From a checkpoint of a small mixture-of-experts model trained on Wikipedia: vocabulary 32000.
Below are experts of layer 12 (counted from 0) of a mixture-of-experts language model. Rows are named router (the router's row for the expert), up (a neuron's input weights, with its number) and show model dimensions 0-191. Each number is 500 + 50 x the weight over its row's rms, rounded and kept within 0 to 999. Numbers have three digits each.
After each expert's rows: "gets" lists some tokens that make up at least twice as much of what it gets as of all text. This comes from a sample of Wikipedia text that the model never trained on. Tokens count by the router's weight.

# expert 17
router:489474557472392584444365502541557536403436531506557538488541529522485533560543569501527445509541548515535480484496499481448470437559558409467534561491473521509537563511498521543475547594388424404503545504565533512481473498563453496507481479537489454546589579515445468536437456501541486484527533569464562531547548465424465475549523463457512538506555486502435471610560552566539490467485451536566493442575485577512529557604488588493431452521400463545461491461425428443559488432557497486449456601485596596500533568502590418543443490511443423475495517546541481462446484447381494499
up0:518477453418502576543530501598518498427480411507425513569495537445523504526535499470598561533604597420500476531559570496490564515573440489445573530438555503480457486548457516489461531537518489488484624489530529513519554462516481498522329536545521520441506411606467523462473520493512549530506553460482517485485419451505559513493505492504431509551541518567492472404491432466523503501418425470562579533356398556442499562465505499535532599521466451459479551483474399379492611445538462456526465480436442474578456555537523509509553511529503481407504499510474486505466445467610445503
up1:513496531561479497548427493615562406534410531484564428511453455579531443605533509544510468502456538571455434430402502406546485438433546464431547590408420449495502468514539496516528521470477510483581477519366568552454576457509465503575426499580525475464428464429525503558415480476452465545424569502506606530486528454572499451547566432551487485489512590457515547498454491400549546482445461545501502473519467455502481472498584468486481561544517509441596466549472529552515525542455514468551448424533454466480446513480504529537518597527534492469403503517480534434598537460572551582
up2:486523510513413495537460455505528482522514425459500500407498605514524595480454477460552414447462485476501492469486590459491490518575495476537445552500472501520498461627587440533588430554523541397539481533478592544513454481435505405471448467496531558461504514471503396549474485544512546568403500436567517495482407573517413515568478561467447540524441549485515489463486536446440623511590485514488590506471484608533542540515539496480527537460504467426562486474441497506444527453495569517440417521546487454536455523518432427485501513510440439463569480617502529510546647376592467510
gets: " ", " 0", " 1", " 2", " 3", " 4"

# expert 44
router:561431462503485518556555487536506532487575471441558506479578511552421449566506506523511472431430596596476489536574499472514526483547589491437457490531513447520597561420554525431424551471459561426484489493524556531408506475559515528495557487527450404474404550434477564470478477535405404529432530513496443456476488518553557437495522484545401420434610476535507573508457485494498512412594505493563538670441486470506458499506517405497465476525460506481474505493474514553506405582560522502508565529550553574462496460466454487433501465535509516563485532590587541513440550435615503476
up4:521516424469465474506462561435527461434551493567489527377521508446453483424451508543495510487542432560440466472508588482584368473483442494414510520533427514469433516495488459540358547552504508506484509548545526463517484437470520547543551477512496487494555443486532588522520467418478382593494596625580466527553472543545599537519527548425489460591471547466525621551553436469501466453498535496556546483487382540596556427514463528536564405509550460481455444544495563488521557455471490546492405450531567430562514492461464484536466544508516547482492379435507497521504498538546538489
up5:515434542542588434432542572465525541483465464478545430522526553582518440524460496522546480493536554480459525562509456541577521440527543504535550465572466522457525448334547420567571493564590514430424431512455546514506479552464578454539472515447481417534432482514578499525544530446469551396461483498480521549548475418394588503518500492533385469533544542541483491495501476442517531565581436447543492529520470500437428461600569467498560451482448516455492452418497514482515466417443451527460499547407565493461466521558587481440599446540510479604564548450564540471524540437515465428
up6:481513472531638488463590546532441553513476469548470506503490524484450466636375441509501506467513540391562383576526444523505492447557416581456572514495512495563468567476464448471484492555459488512473677535500435535499471482518508476463518490508522485510526454386410461504422565511501528503455445505487575521587465549472408507471414459481535554600465424442475466552552527470560464482551531608495407556465469547467516524562532455509526472449530518493621506477438500558443475450472419479553509453550538514499423518573543470550476493435442415491527569557492569493460518522547514490
gets: " in", " of", " at", " on", " In", "In"

# expert 31
router:476550416486487494486521527492441522549532490553511504537541458517507403484485535497526505436438632559457457526582563555499555521467492574414507533580457502515600524448481486486526492498471526597478546489490530430400464496491469514460461483551535425416478518497431508458488495524483522600487496451550468546476456529521570456414495496577524461493629572511499520542444465512436487474529537454495489519537511497477340481459534439440438458596420472527422488469531490517602473502495565579553552482490419411439511522504351589504497451558645535490411466493417507445470523576582492493
up4:501451484501507511463468544561515433460458600437476413580519516517539475526474626481426533473504527354527434452450466510407440553432569594418459541610505491528449494495517538490505451503484577462540484548569490471510514459543511467526553499550490487562459523424469536487504558540460444540385618468461533478589414521440446417462466565524440394489518462472516496528559482444489499466513470560552604478552467497514573435485457530429421507516532461497474554539498546524463518465508436562498519450417534569489507540592422562480518585568601542451546536439486449489521497625501508459
up5:522584540490517515556506567549457465432549583496541535450515546580538516444475522451426510444459455556420539482483521577549526474496521488556499583477489526443536534511532595488564555561530382512575495504509412512476524514627575481520540569474457464373470559537435506547548480465420534476544401536458583504451559464520580493458533442534467456565594531499406560450482495516529512508490498489416475447490430452517435598471447547429493557492437487496482507536469436458433498514514544497479440656399497444518472519449539487472438447490372529454518524523549373516507434509548474493
up6:463521522492499586456497476497451510481494537471514595472515579515482434493533555489457447474492510470522483555466497485532460468500486507449531481504490516451553496517615333537459413455560514515620542395482419494504463493460464587503583483532439522525491548499445523414471558523427479507411525424438540510560457533525449500488604578475420446550561526614462494505586496481528490455505476440473549418442554511542444608614470521413458496501519445516500521497517484471502445429539463513531553554513543457534466548473489558419502533508643470501590561539529406529507511536334463545
gets: ",", " of", " in", " and", " to", " for"

# expert 21
router:479552474410427510483434484614392526511526519506511520527458430521536382544538458623553445456472592558390464459489476472474497517553575518469501459517494564555547483524506543489483450624549494438513513506523570496556495573455552519561444529513488533476493572481453487423531468481462549615508419550477518510474521459623459392504531441571490535449613602437493475520482516556496500450499526452477488533563505525436549490531489405622505442522523475334451471473511450561532450547523490518470472475496596527452566523521512583531525443497541458554546508425487506444453492432508531450
up1:479572476560431587464459522515432453609439508450429490477445485456519568566457586492504423498545346566546453524488541484436539510483529456464498439555487373445471502532532560504531483505463318584550537574444487568499536459372598432523565524497519605576455445467500412525477503475531434410466541539514521538532501517414481550545513535511507518427468420500521450520489486464501431518550535469472520500555513551533501558556514553628568525580549543453535417583531456491509471488470521488484444466503533501520452466525507527396466474541464517473547469514482449450591529484525510519
up2:528524490514586532527555523400489462485510521458483445524463425515567498535476476552497529428528491455531474490465554438516446491474528517471496483454481524456497471577571466463410428472553427565548585495488574508568485456425542567431547467613483405521537522552579514568500517509433418449481484400478568492534478471495556473509477549540545503498498509470488559438477422450482569501509379666514476570538559466426508582423528504452471577522551531485591464512475547510517609512546531402443492433555505465499517526480508459468520549548476575381551493549377558487467565402448419461
up3:440499523481450451415603536410460467471516414518401470545487466443462515541529590539469470480540587532471505395528545557485496534511532449450506456496395508487542523598480406513390396498539517574495482494487476500465560473443424508526638508415565490528609526436397503448488514598515502488541446466493494463519509490589472507460427535596561509521554493482531532557535536369537505469519460492448480540624498442533514536559448508471475537467553504454520538533544430517484507487489465596497552445562526483509485592473523470531501439527452537449557611419538524443458560499440449570
gets: ".", "-", ":", ",", "born", "|"

# expert 7
router:482516511493494516462430482501645525459460526468433477456562499525433467555591543435560481529564482501519494466446427489514493501558507501442506593565527449477525593430569558501492551547467462454496616434456468502427511583487454543601574554547461591448465631498507526439503479462534499391489551528480479446499496533535455474558492555543492534536571468507454491476520519571507394517574473535618482554579373499435487528513543521428529457475523450602511521517525485538495499481563565554483464537402592537470397449513437482497521444448485519528396560487542459431444562517478416470
up0:493523477546564440545544498494456378512531530539450475522499526426590568540510483487481589509510570458478483521526474468470389467451527476546475584447509555513415470613505416392527432493486549600471548564378527483520482431452453531638470572493480537444472567454445576412508500521505537476459565529499508526436534529416490500495506483434495411568518444473532562505533510531506481505598526498541517448544522417454535471514530467483438476429638510489526439598496534540533438551462450497467530507490530509432473426529456522465434514455607549379499492507453557516508626561486511451
up1:577561413485559495489450511568506496541477443582478476467489486390604495487544507524459505536481565426578498531481540547424524529420527528446376487501505474603521465447482517626473485479521437456527484464525440526412563421484499480520573566452530554451560428563487514529467477426552483486459558516512484503556565541532377434376500461488505474564512500464493625461469450530524501537497509560485513545533392514500535529398462539489414568512532491460490493531489502509459508335481561514451421547518466496525513524588532520415615466434522478500597585555530459497498557503503470447
up2:485506525589530520524525538484439551503546435547531499514527565519564534525592484445462426492542572589501500506469488447483500614525462463532462533475468491509392444405462533487466517458534479485549548482391397493430506396385441531492593466390525504366466600587409563576529505448468471462475600506502451532555428506492539512484464563511598426488462522480439454474430512475506464552526540561465479454495501558473495481547557517486557487592573504503536494425544529564493514476433563537511620547465497513512493482505452460495503487576605410538500484404497468531477530456483399560
gets: " 1", " 2", " 3", " 4", " 5", " 6"

# expert 6
router:496531518586467532470606544408460530572526374546432489448541604464513465490420477447441466468470492527583495479529505471498499493398450571508495512405500489561481417450527457483457494517451540478441464506487467506473511459503500447492551531484481543485520519548427480423458531548515541567417514462522558606554518526546444467364517490526555458530494411489534481519490486441577562510565523451452617441447559452572534403437545573461502477458568504419378562474525516538508560553493516432417441535559533438476460501466529414398475489531605417558565449494461509502557573502515474473
up4:475558495494436455506503454423507467493567453538524447464508423473499449432494537511567544519484502547532632424493498558363471511517508387514589483380488529570473476469525501466493587551456473548361458502528361476492552490523530461421482561526516569491534519481564470485566492510548628483501501467490584573419562426503464540505464627444520476551446563442493523508463506460564488380520543523435514476526543551491470469546496558504557480506525481414508393570442538515507449416583461523513455492413490567512548468481497516497513433575482443566483496545483512511594592531510516494
up5:553507520641399500502466565579499533465572500620443492462495532478409503498520470501503497570397435451443574516537476570462538499454498489564441571541452413511514409528438427425466488532493501506421565504588415522526477466448559629520533550560387533514480525491552571557506410560406555508492450454450494444476474542542492578470442492576434483514505490479484456568523429507504488445505545461484545465410472531453496523443500408382463456522528409495502528608464502581524460551468536502523468572537518467523473496602586492464433484456508526492508506560528482507529562537591472509
up6:463488551483527450533497599447442365457560561569545478495608472423411451511446538484555509436478434511564500456448493481335495551454517536479545488471437502523544493491416477516573548541506532420546449560521512429551490497481479532456440476434475536479583513562491563525513476458561486446456570508448522603524507491558395555478480512460461431466476533405495531464560484408564554605469536492564521547528490506428427505528464470466433530460497521552486451568502535570445427524490461540496447552545536584459412462593628577528556492481484499529471487598558496452551515433497544476
gets: ",", " and", " of", " to", " with", " for"

# expert 8
router:485480550487492537530482529617513419359498538503444478462482447563529408512432417465568521486523545517468531495480535519564463474561634555498501440483534406493501471550472493495380555623534480583431478508473548506510495550563541526455546496634488508442445449474567458481420481482434460486480477416468456468549522490406517496502483465583447446460541484513418444524545522538508453497508491546524562400544473512519502555443491590447568458555511529551530518513439517501435460445456432463536518520390632576517590479499450389544473600505566498557489469477572515458474492451508538514
up5:492576454466517486513547572616482479541459465574530496554565568586488583532498546481434602538528466513495431558570511585498523501431428496593436487548545489394428562572535457486499563456579500427512568461521522509496519546523500481448398525455473494522471517476492558481423462513512516558521524512534466440434479515540489480454536488492472418483474437459511637503538446472584419498428453450473564469455446406635500495430521503573453581532460549420473584474453582506503548421521495457538527473482470466500488495556466464603419441501571540391536450436557453535473461504432462464
up6:567423491509543517504557630636456515540436470472450527460537493501546527502443520497533456514510553594421505549504439541533510485514459501506356465471500489450539462528509495446433551485366481465479545470527508527515517503497406501461470586517469557522487484548518620466498494484460579458547573501472585440537465443496398483608541442497516522567504520509469460390427546496485473542520495574526520457485522579439480544596492515448522492554496498407475547484543391575498519467534571451585549509467518474558465565562531386551478532514447431368451518502541476436507439490453402560
up7:523519540448565501504524447593448484439499410517532465495506490521417478480526528559470499495487607467491479556466561471622514490510516524517512453479467443493477569487425529565478515485523498524479399450503500474457569542501551504391559507472515505544632483644496570478472501433439497444458490528557551410510525551452605418390445483578488469493518613468467418544497461426488473565499535486500404436463468481436502499498506454485509421571458467514620405521469551525495469513525505461518503633591401511512595506523461532495458442545503469556553531441441557582576417529488476530
gets: ".", "\n", " |", "==", " =", " =="

# expert 10
router:500468547481465520508568425563467498526463503452465528490510489456429559490493347506499548507497489531521546574455497434600487463595479538490544600514501555525501406499528526514501516543422499554492451533524463536612431476483543480419391482492414545461484578448438458527493559474417493477471407555456516441504531590567505478441582571496454533465482502598549490474546518516489441492572419466496662488443549501520544470468523558563467453493475508528439518604513437507384564515475487492482542516529508442527395449474573470454525480504464496581413571551602548403514530414510528478
up0:594493460567524476612552478630567521427540545517556537493552461488461545398506492422519476431564502494523575566501446467532512545613491492484500484490433484536523431494473522522375479561566504482488447448418518490468585491497450438503533435605445510443531516452498429542452479560453557391504533470540549528555409525441552520535551404449577468492496458541553571407557512598443543448503556547450522462448538562479509514468489539440448449442520486511453410567493510450414574521507550484394438491502500566470492464490540447407456537451525533530546587466440509448519482508524560560
up1:433490454481490456524564439566485447505508420478505495567581395553479434565470445552450532449468569536513492495492576450492390499444394535558521516533553531480505527550466579424595572482533474544524437519464481485514534556557568507465508593480487501461520500519488578421490563545407539542485401487516392535576599568487526346464460491466458449527508492523476503487458461522438625458538565539450551408526499519469475510487446394537494481609544506487452487474519565538571501580444522573474481486587538496453423407497504492477492485463530533518456457449535545548566429546409500529
up2:514527495486570593563491492506454534529464586474422475487476558471506475577481499499485500494515448528513473543433481464536501543557570502485574515481584508513537467527527510519470489562527506414561542507532393490514499443549508531493553436403525562494496477420428543528594390515427500516586440536453502459506484532519509545467529572447360529531516526505452545412529470473403500502493464528461464594505547502487584448541489482547474507445475520418416426573492458431564484532500546632447568410543500517472561505476596378474479428507486488442534497587332569500592518485397479502
gets: " the", " |", " his", " after", " that", " first"

# expert 9
router:519588511398448515475464424505507565467481387466469472613528526529503563516496462559408537545550538552580518467522468451591585506552501530497525443432547406586490386471486493465499587561433451584506528502489510477616481510524488438487497390472532482407478447425506477521430482531551511475510521525489478518483555557548551479509574399558519545594447480528553435463513447506496417385496542518556513550523396434471434403447486551491487555476558474546396494518490574466557504396418534468465513481524457517538407496474547539399501434490480503511431531465461512478486553472531515549
up0:479504465579488497347458524537511509504462470498408543583545421516494517517595538550527457427504560537525422504547508549483597476551426491497559470535371504541542488416435491518486524481498450524464532500532488497527599510505517519512400526543514506492540497516474551574408487467420526376554450487514413502496400523526515419436543551511515549580539535515436528492517415408573470410499468513632582522434412540457508586372544487544459548513547490517477519534430440502517471544549524516485456465499471417501512530502480564529525558463476459443521604456553571520389568498477500495
up1:434463527553396495526578492615571512454529449482521520472484489455365534583505576522579549430545424475606584532555497491497591469406488565534479536445438498521425513609484493471439519528524518569461591484549438548488491436439437549470576473464482463517408490475507519552434539456420470504487593508546475581537573491487502482521483468514438470515531354481489425502503457439420451439508426457499514438421457495511529462515491468486590469523568495531533511448553502460530547528476501451594564503522556520466516485433457466567575582508511425458535479497437554425565522482585539562
up2:495512462526491489596543532491556455512556471537515531457530525575515536554532489489501498506482572600442510508509473479399480484526460426539455506471539487466478536547509462391584554542541492547444438531476466390546504435536551487437553513565480542552569438466524482525488589459472502480539532454546485501504539524537601540499496533554454442634429502497444532480408517460493416470514640486476501453478535541416344412541525417561488541434514536419450468433539558583457490531485476585455386407493472466601479426529481556522494456500526501632447493439458421510507476490555476547
gets: " the", " The", " first", " two", " with", " of"

# expert 0
router:456448522454527593488393451557566434481440509437522521545545496583448432574435464463500475431558572521454505545500471470427546539490549471409525526551497470463554548523504505542511532499567460556527525493568530440481553545485568523550481491565536543427503516444493395416490582550521456533484470473530546474517515567552483455549541474445489546478648590508412465455586523537497454449548532576524362483576529477344463544414498450413460480449486484585509419433456543480467512526486528524533557594416508512442507514550426592483562443514490560544476528495500485457464461480574544507
up0:428530460484496470476604519528510468554519503470463486504497382498520515567445533537634485410498554599518512460495486546472493577580419408505504563464441522446524503539481530470450436558588487510563506520617531404515534500467504484438493550469505432425532570519437426474427579537523461427599470402510516501567507518500560551490448562588485448517462417582529511433581426527436521452512568496584498587555500534513437475564548526526481475512444406479419448522411505490516541408506548464487482442480514597492419510495619547485517474525429498489443525435488479446573447513531485514
up1:494485471483530423523452546500538463523516511572458458501491461470445566507502435560567472494521545437547550475509451601518482487506468596527489508620446442484486454480527487394465471591460485422484472476456520378548566539550471537541465647482517480499470530562527466516451441516505516466504461503375429495495413543515451455475513581480473543470523544523485484552521521523480524461445430523394483589546552472426516419489547539602430493541511566520559597584482514624510420556465452464518492570448621480502561571501487603512460542438506539459533483549389507445478521462442460404
up2:524537562510464575501609529571439587402392438490455432547431517471516482476520449469494454451413563484491605463499505453488431553458385507536462424508528597479495498533479440510438535437429515518573500564579542527562465455465566585561456437486464486493578550530436475513620510480483542533462486468565569398513440477559575590443523486520440543501484632471531505501532475499466507520555602455418419433471502484434545475527565457545526461543423460485516548484431483458481570555504471534526415472469483453466548454463413500529485549542515503529554608529537511548462430522536509482
gets: ")", ",", " York", " California", " Kingdom", " States"

# expert 33
router:486461569487455537454565410565489470533470528565347496469565459523596492512453441477587477510511495455501492488507410463438436509505549492534448387442565540536446520545487523488568512414435548538486607467550458523580463523522488456570483502454536532501547489481556512483482439548502628552498537519568478409520451510474452486400420489446442529537484410484468455480454539524494450558518491438414579558547571570585494540537552511572511474461517456451546485495523419496487480573483486534517425471486432422429565551499499519635540543464484497468606529445337497487477509502472525523
up0:568576521565451566447544460419417549487606554526425379486448459507539506476466496540514515517488570450460569524455460409515460467399422509498452472544435519507492547567518425472374465511506420461476530538520543495511507483479402440501542511445460539568601521460541508591518514473510503476524445560542544399503504515448552486484398490555481491588531531431459465484484448538531465493537625563482518511528607501562447587559478524517532523400483495431501522533458461575493486536447542516456553461513523529588483439567509495577548541606455460543489465399455548373510561482456492507
up1:496479565520567582607454422491516508486420497452545524555519548416553506423514472477536557520437460548507461457538498551417537493538446468584541532516488581471382462580492487464531554482449465519546548531424503480552433424541494477527604457547524458422467401491497469471488485568474535507494465484458492480533420471591552529521555553410500476490471393553465473550429533455446459624490579438534504448462559478460558485543511458520514548637571535455563497495529490581462597462501495509495454438530340423538549585500554525427463479471445525575534476514530455449523510512502425453
up2:506490481462601559506493493452466434577536438520469499438483573464505491535445487419423518472561539417524563524504506477512501517426502467536523507432557537572517516388532558558477399605468575478513554422510454548546536536561385521394523413483515565567528542543504540425492538474602500499444484516547473560463490545528488566477489451397483492481520425383548495482478476516514512465446494465494521511506493484416443456549448507447528530546625533469481469574603543514516530485496396420500521524539431596455425517526500480611544438461612441542494506522414466536477520553428462590
gets: " |", ":", " (", "-", ";", ","

# expert 34
router:484581525595446479541489434508416417548406549529408468525502493444450544516592514497478456522498529513493501477496562516521588450506497531483418524478473480438519434483553515535582503399486561413502522520491523469389530420479479521488576464445561522445492572526452573548435454534524542504474600499489496420481498455527473462492444532459532422437494467527451485420498441511567460505410516435505430539485546420514361426504515450423494511469460427472521570497487539486464519554435439545564541492584485546597463454650468596440559620437502500490485497498486510421496613497467520545
up1:501512456589444530509538506453574532641411426547487512546518505418514520510457581504451539423471560436597478559437554479490495477534457486387550522521426449498537564511519437546484534504507489483461425523576565508531424458516508473470492487473591416493553480478512374433519497456516459404430558512609515479526576450501507535435496485535525483486464462478582534528575499530480547454555439544502578519498508451460456431509545496486533439482446485471455444522574603541528546459391520469512502531410592450515397584474517574434437491591464488541621476593470484507495491477513441570
up2:553482498485509548518489428480463506542509500471506534406520598555422564514478411518547511460502523597565549463449520529509531507541562535546477581600389529447528502483427435595518436459543414466477492470466563390556541514460451445561469562483502447450519615489485426419496417467441600517492452418479538576509541496493506436531532498503514509589474394539445457530518416534546516453493560537559453523606443527533520443524460457505529441517526573413431596477493518539476529500586470506491531534508577536468420550441437506437473506528465494552442536553495445400437622466458531493
up3:469473500564494539455453466515461594409481475481471439499489501481553425408454545484520510472517443545513516567424462498519524549422529434377403523514479612513582507537537523500576496476524490590535409422459578508530526503515539524476456523483520450462521441488534498533553506504487438468592574457425577548522538550509501560449447478510521492410526439457477511387538503412493497500388486562404540464546603522495567554479533539586553471573477524516544417476592580492462511574435557530409419516500474480532478525465437543560500580484550442460575372578521509488518466472474450581
gets: " the", " The", "The", " ", " a", "|"

# expert 1
router:481493574436490443463424465541461455514578482480541493528495481594435508527555478516542564507476516476456503470444442507447481459502510459504530538473558576523524523516496478468424519559586514538480426565510343508535507490553618475412519531590544573423477523574535545375486555503491509444479470508392532384520532543397460508494490486505443529512442570477530461442454554437513555601505427523563474410502541523494524548548452596479437470478377493605517544456498567539541491542411467482594552509496563456488562521389420426564537515557516514497572523513571564489490531534531497507
up0:458552513484500580459514613430537536551452545410506448479472485485494505533595456471496454468457580466583548528530479465486515552533484528450464425483484486445446541481538513451517526504489440487490511569574389674581568515624400564490529482511494538492553460543453591445585510433538455520496406423491517502495525507473512537491442511425475411541503540528530513481455485580463540555438437513551538465423485484461417471519487478579595544489467479432498492451572441490554544386503500527560515500434465427576503576538425516448497495451515435481575580445558545426493511586478499415
up1:487544600559533544532421412579485465473512440459627516493502562463497494552480435431495456452471532530442469539463550533452457517519534481453616464510442446538505471527501421516565524431505527491439454531494419548572547502497496495449579458554581535495505591486427559540437449500375550511405509477451573530492560516457540504444377477463495501512551610516548545471533486418478516540421491500491524423473475635543502573501489476569452510460448587578451541515358475535520447478438398626443533530611523518477514542527523448500494523448430493488507505525463492511532490543511457487
up2:473456501511469482452503477510543395541495544509484459598493425540367527491476530506492474444527600479477518551512521520559493431544495594524557484452553556446531551519389493500479435485512580605485488562574496420466430502586486487502431485587486527505517458538445474465472458485409583484610475431539527462493468500452499541540524530465471610501453534496505430509405545483473507493550426567433468549565561570475520483566490428540514476514507557524601503488497568484558495501539533472519508492420500363509454570474459586518507469389549510423512464582423544537563468550369425420
gets: "\n", "==", "===", " ==", " career", " life"

# expert 38
router:431523516478544543477445471548433415508501387527448516554474514446534481484525554510596544488586520575486538529487524546483480478508438586549514421508471513422571356424493472472501478528523498490509485484448439423504480508463505574562465427470586515400507417568456482529498502569555483524538529458455528500521432519592536591563466469495493501516649606478533497563526530476438496439567629454478450513548508441516408447396449468517510473520552437480455482457508467459560512531499544473426441503432471513525518557526425612457445536516642561462580559479446502458475471478448463485
up1:555481568573503521503377436568540420514443504550526533433455469486443504502469523535461525563536477515554504453512484480490472611471490506500437573484469569450470501388494511480467519428519554468450452569523552416516500530444513441516450396478522472473496550520541499590567482495447461463507509524562509539560458576465431555563599512453473607402451426474499528639511442504495550464436632526430553517503443632524460462488550573523406468512561510490513543423522546443465411527522435496581508560571442487485498469526508467540450483444532445445530554450569516486565456496409470578
up2:466470399487537536504521481524434501462447532498506411505547535537511469464504493470480484503554453405519575394445460605500418529552476520574438468536558523610491484402457463410486450471552450442550576444524443473472584607481522519445505520521573435469532525576442445486540516493572607533469501447529500470509469574557480524467557492476550408549535479508461341458549532537526447426542519500498521439451534573504493446516453526458485486559477517417557510447489504535509553474506554456549439523528428465379525524514524570573433572550613446451593515548484557552576482528521423455
up3:376561460427532498561553427551505484500462465510467566523462500453466459401572456555432528421433485498418523511487445543521490520470509528416508508443497510518518504484460525469385433476471524540452511517462510498593490503558539461516460574513429477457527552501446554545501545553523448490530576445588564592508466424560593538422365494520538528530489478512542518601582443495476486463486590521545494538512553467492523455474482535584534589475514455460570580515519429357491470522491500457535491473496432563489517553520488479465469516521459499404402441532650577600465466531422540551
gets: ",", ":", " John", "a", ";", " David"

# expert 5
router:562461422442564506542481612524468414489532499391486478369508471517442494523504429491594461443514557602501470511552600508470492523522464542442448485526506600507458506491512493429452499474457493470426450467423537505475491572469575499528471431498455471476525522432576451594506466507545448524526499526542480587462531438513467511570479481569513533476500561420523506644553479524481540457531534584535434615516496408496532455353427511465516550520469553513581499431480534542591504472452489523489470388424462506499489521437446473519490523563546536595417417519453497550443465549586487488
up0:564481569506451532395498535536534491463556507513506491524493519415395579495455628459464452522546560484607536492528527489497480485451475518485434479561484451497471518556469458422477505528453475453453554564471487562491555530487404390557505516534489533521523519534477448426407508507480455537506532438540553560612485469511522521516547409488530570520480446420496558450515627425574569385549544475481512568483529458468493443499523461497593517451497573418478530494464498575539590494474500460558511554534524544480431535543414491493428417530529411609414430394524489562502434446598486485
up1:484504388560486524464522441567559470430507429501487523494470447546415532483486529513475573546469658558484523478551521482490490549477468468519518437563519491513449512449558464499391522464356511437491490541544499444458517425477557435503560553554444494548454472512535442510463430529459551501508543527504440460472488449511546425451483574500468547519523574445534484513567425523493475431588505541454573459483518529542571458539473495573454434538581537457527491528449509452488531520441577403467447471470455496563537525518435504472523367565583516432509521717550528481553455606540507481
up2:612435548463534475569510542503510543570435388507575430500428512472445533475463527485520543501456477525479483456584438460486545558420545474554471475425506622531564444557554443533559443464461477468534511540473550389501480518487439421440558439481501525546506553395563557489526534503569454488426401515560481443512435522491509480563570475485481425444470549548554607430449544454559504498633544467535503496525450469510505445426458495532567547441460497459471505531469499554534580429533549364451475461571538522544515544546454557426547420514444489488597423532549499530443525545486506533
gets: "\n", " re", " Al", " al", " co", " non"

# expert 12
router:477492569533545518533488575524488472410476514416442440543450491542505426529437429425512541557620504531534564548400439456508457516514526519477521459483466466450447453529562510536393520520511508586539614438435515549612537530458488516576540573543540550502517466513529462478520602530502491545480436458469474523553418557439606545427511450586512449499598552534366497439555479537509428515479483622478579451469548462516499559544465587446540454469569483537475493493481517411455538448395491423486469556487493432492565493540497505502420509495533425511549464474601485440490554442458485476
up5:495565415487520606480469424508467546515496546465439445512562501472484550555423513478515552532506566424500426588496567507531513555370430511422495560443468551479523479527545511463507382424471497534465572496516499474492543446482459512458568484527438410507443460454468585437533592497570484546435550446454458513441573556539567520416422497446501529459461551507520522602571427544476575608489523454549479485454502523502416518535452455422458569477504532582605535567463470511582447473486501461435517530526478431525522486560491553512574492434538524488592529435505360490473534493563449572
up6:587456445569454444481509543516544525436436515476546453523470599567485402518454592439451435509481548484533471507508512528428516470504494453370473541566506490538442537574499452508476468475469474495470491514500422429488490457476475508477414494526455501432577487475457494504534545503518544425435463492458439535510530478548561525470426515539457503581553557408404558517530484506593437443549528505503438614480529570428456576594541475514452457516619560573454551532563632398538516540569622482519453516494503475543441504462489531526566524555472438434488441531639474475503526531440423507
up7:522461526624490495524554553494509409564465537457564499535493558516553487412405505479491504434536561547569487458506560559501454530544492453485523545502465497444364480543585468494505438548547539482555456477478378521564626473391365467476553541505555561451561475563444534482511516554525520546557472448543530524488391565428486553532445472532530527432480516488486470538485543483521536547459525566539505452415501456483536448567517531472542454452494484511586501437513418464506448542544442572558558522531417468490553444430451499476449606522515445541519463526509575400423470476484378426
gets: ".", ",", " that", " but", ".\"", ")"

# expert 25
router:571455485419478462527517445452444554589467437461487458465500493542539401532477400501474514578466430446559509485405566500458458422496451470540515580466575579510507534419565495468468501506484447482567515403473565534567564597447448564391446481520482509503517469448568538466447572550544536473487517609439516481558489623419456518473492463427588451543436475548527494435538534484524594522474560489538425433454517604470528574492516567569534573466415488539538518567447508487446488517542533495523541454519433389502540533454515485457522574508431546444548471564507436520452544430556507493
up0:553534588510488538480549523399448471419476412461515573493461505529532537494561546485446491503475489525433563426467511568532455484432514394522508518430604590459554488532483493438539543458501585440527511522562535464490548500438518522482460531468441546498500480548591510535464437596421369444440501524513477540438407434562563443431446567505534492496497481405556531508450557574508531541536568585570523539445479586448439449471537577499554537472535523487458523532503455438478493452480382510500552508481470486486563491435547471554467555559580472415427517467577437440453590612502434502
up1:498523569530491593557436493495441503571541506555570483536510616422517544449496517455435529477527422464539515445558467507586546527509395486502496509462347465546461534566536495492515462503505446594551445463508510510473512461473456460559541464456567477469582430523516511511441502520520462469514427426473517469507411552518462561461549510501527566567414646524449473496508539508617551472438453526488469420573509575487393503387567593442457494460491549430539567463507488396416511509488451527495561556530397446524539445545500610519443500499558459527484538559427484533438468536486474513
up2:463444507564371503514412430441472545524548543474465559459552599513469517509468435536496490546467507570534517491402538484416455534466505493583455523466514543439557613480438533559453519540568420613492493479497496431510456531530482544489449405522520547515405580434554516470501571545476539516436467568477402564548543459488450532497439520523443535472496505557541600487479600419403537528495617609490529421488492517519465521503543463441477548464589538434553485541466553542469426405533574406452539467477420500507526495529438557535480495501465558421483558507542471463459461435498494571
gets: "\n", " such", " well"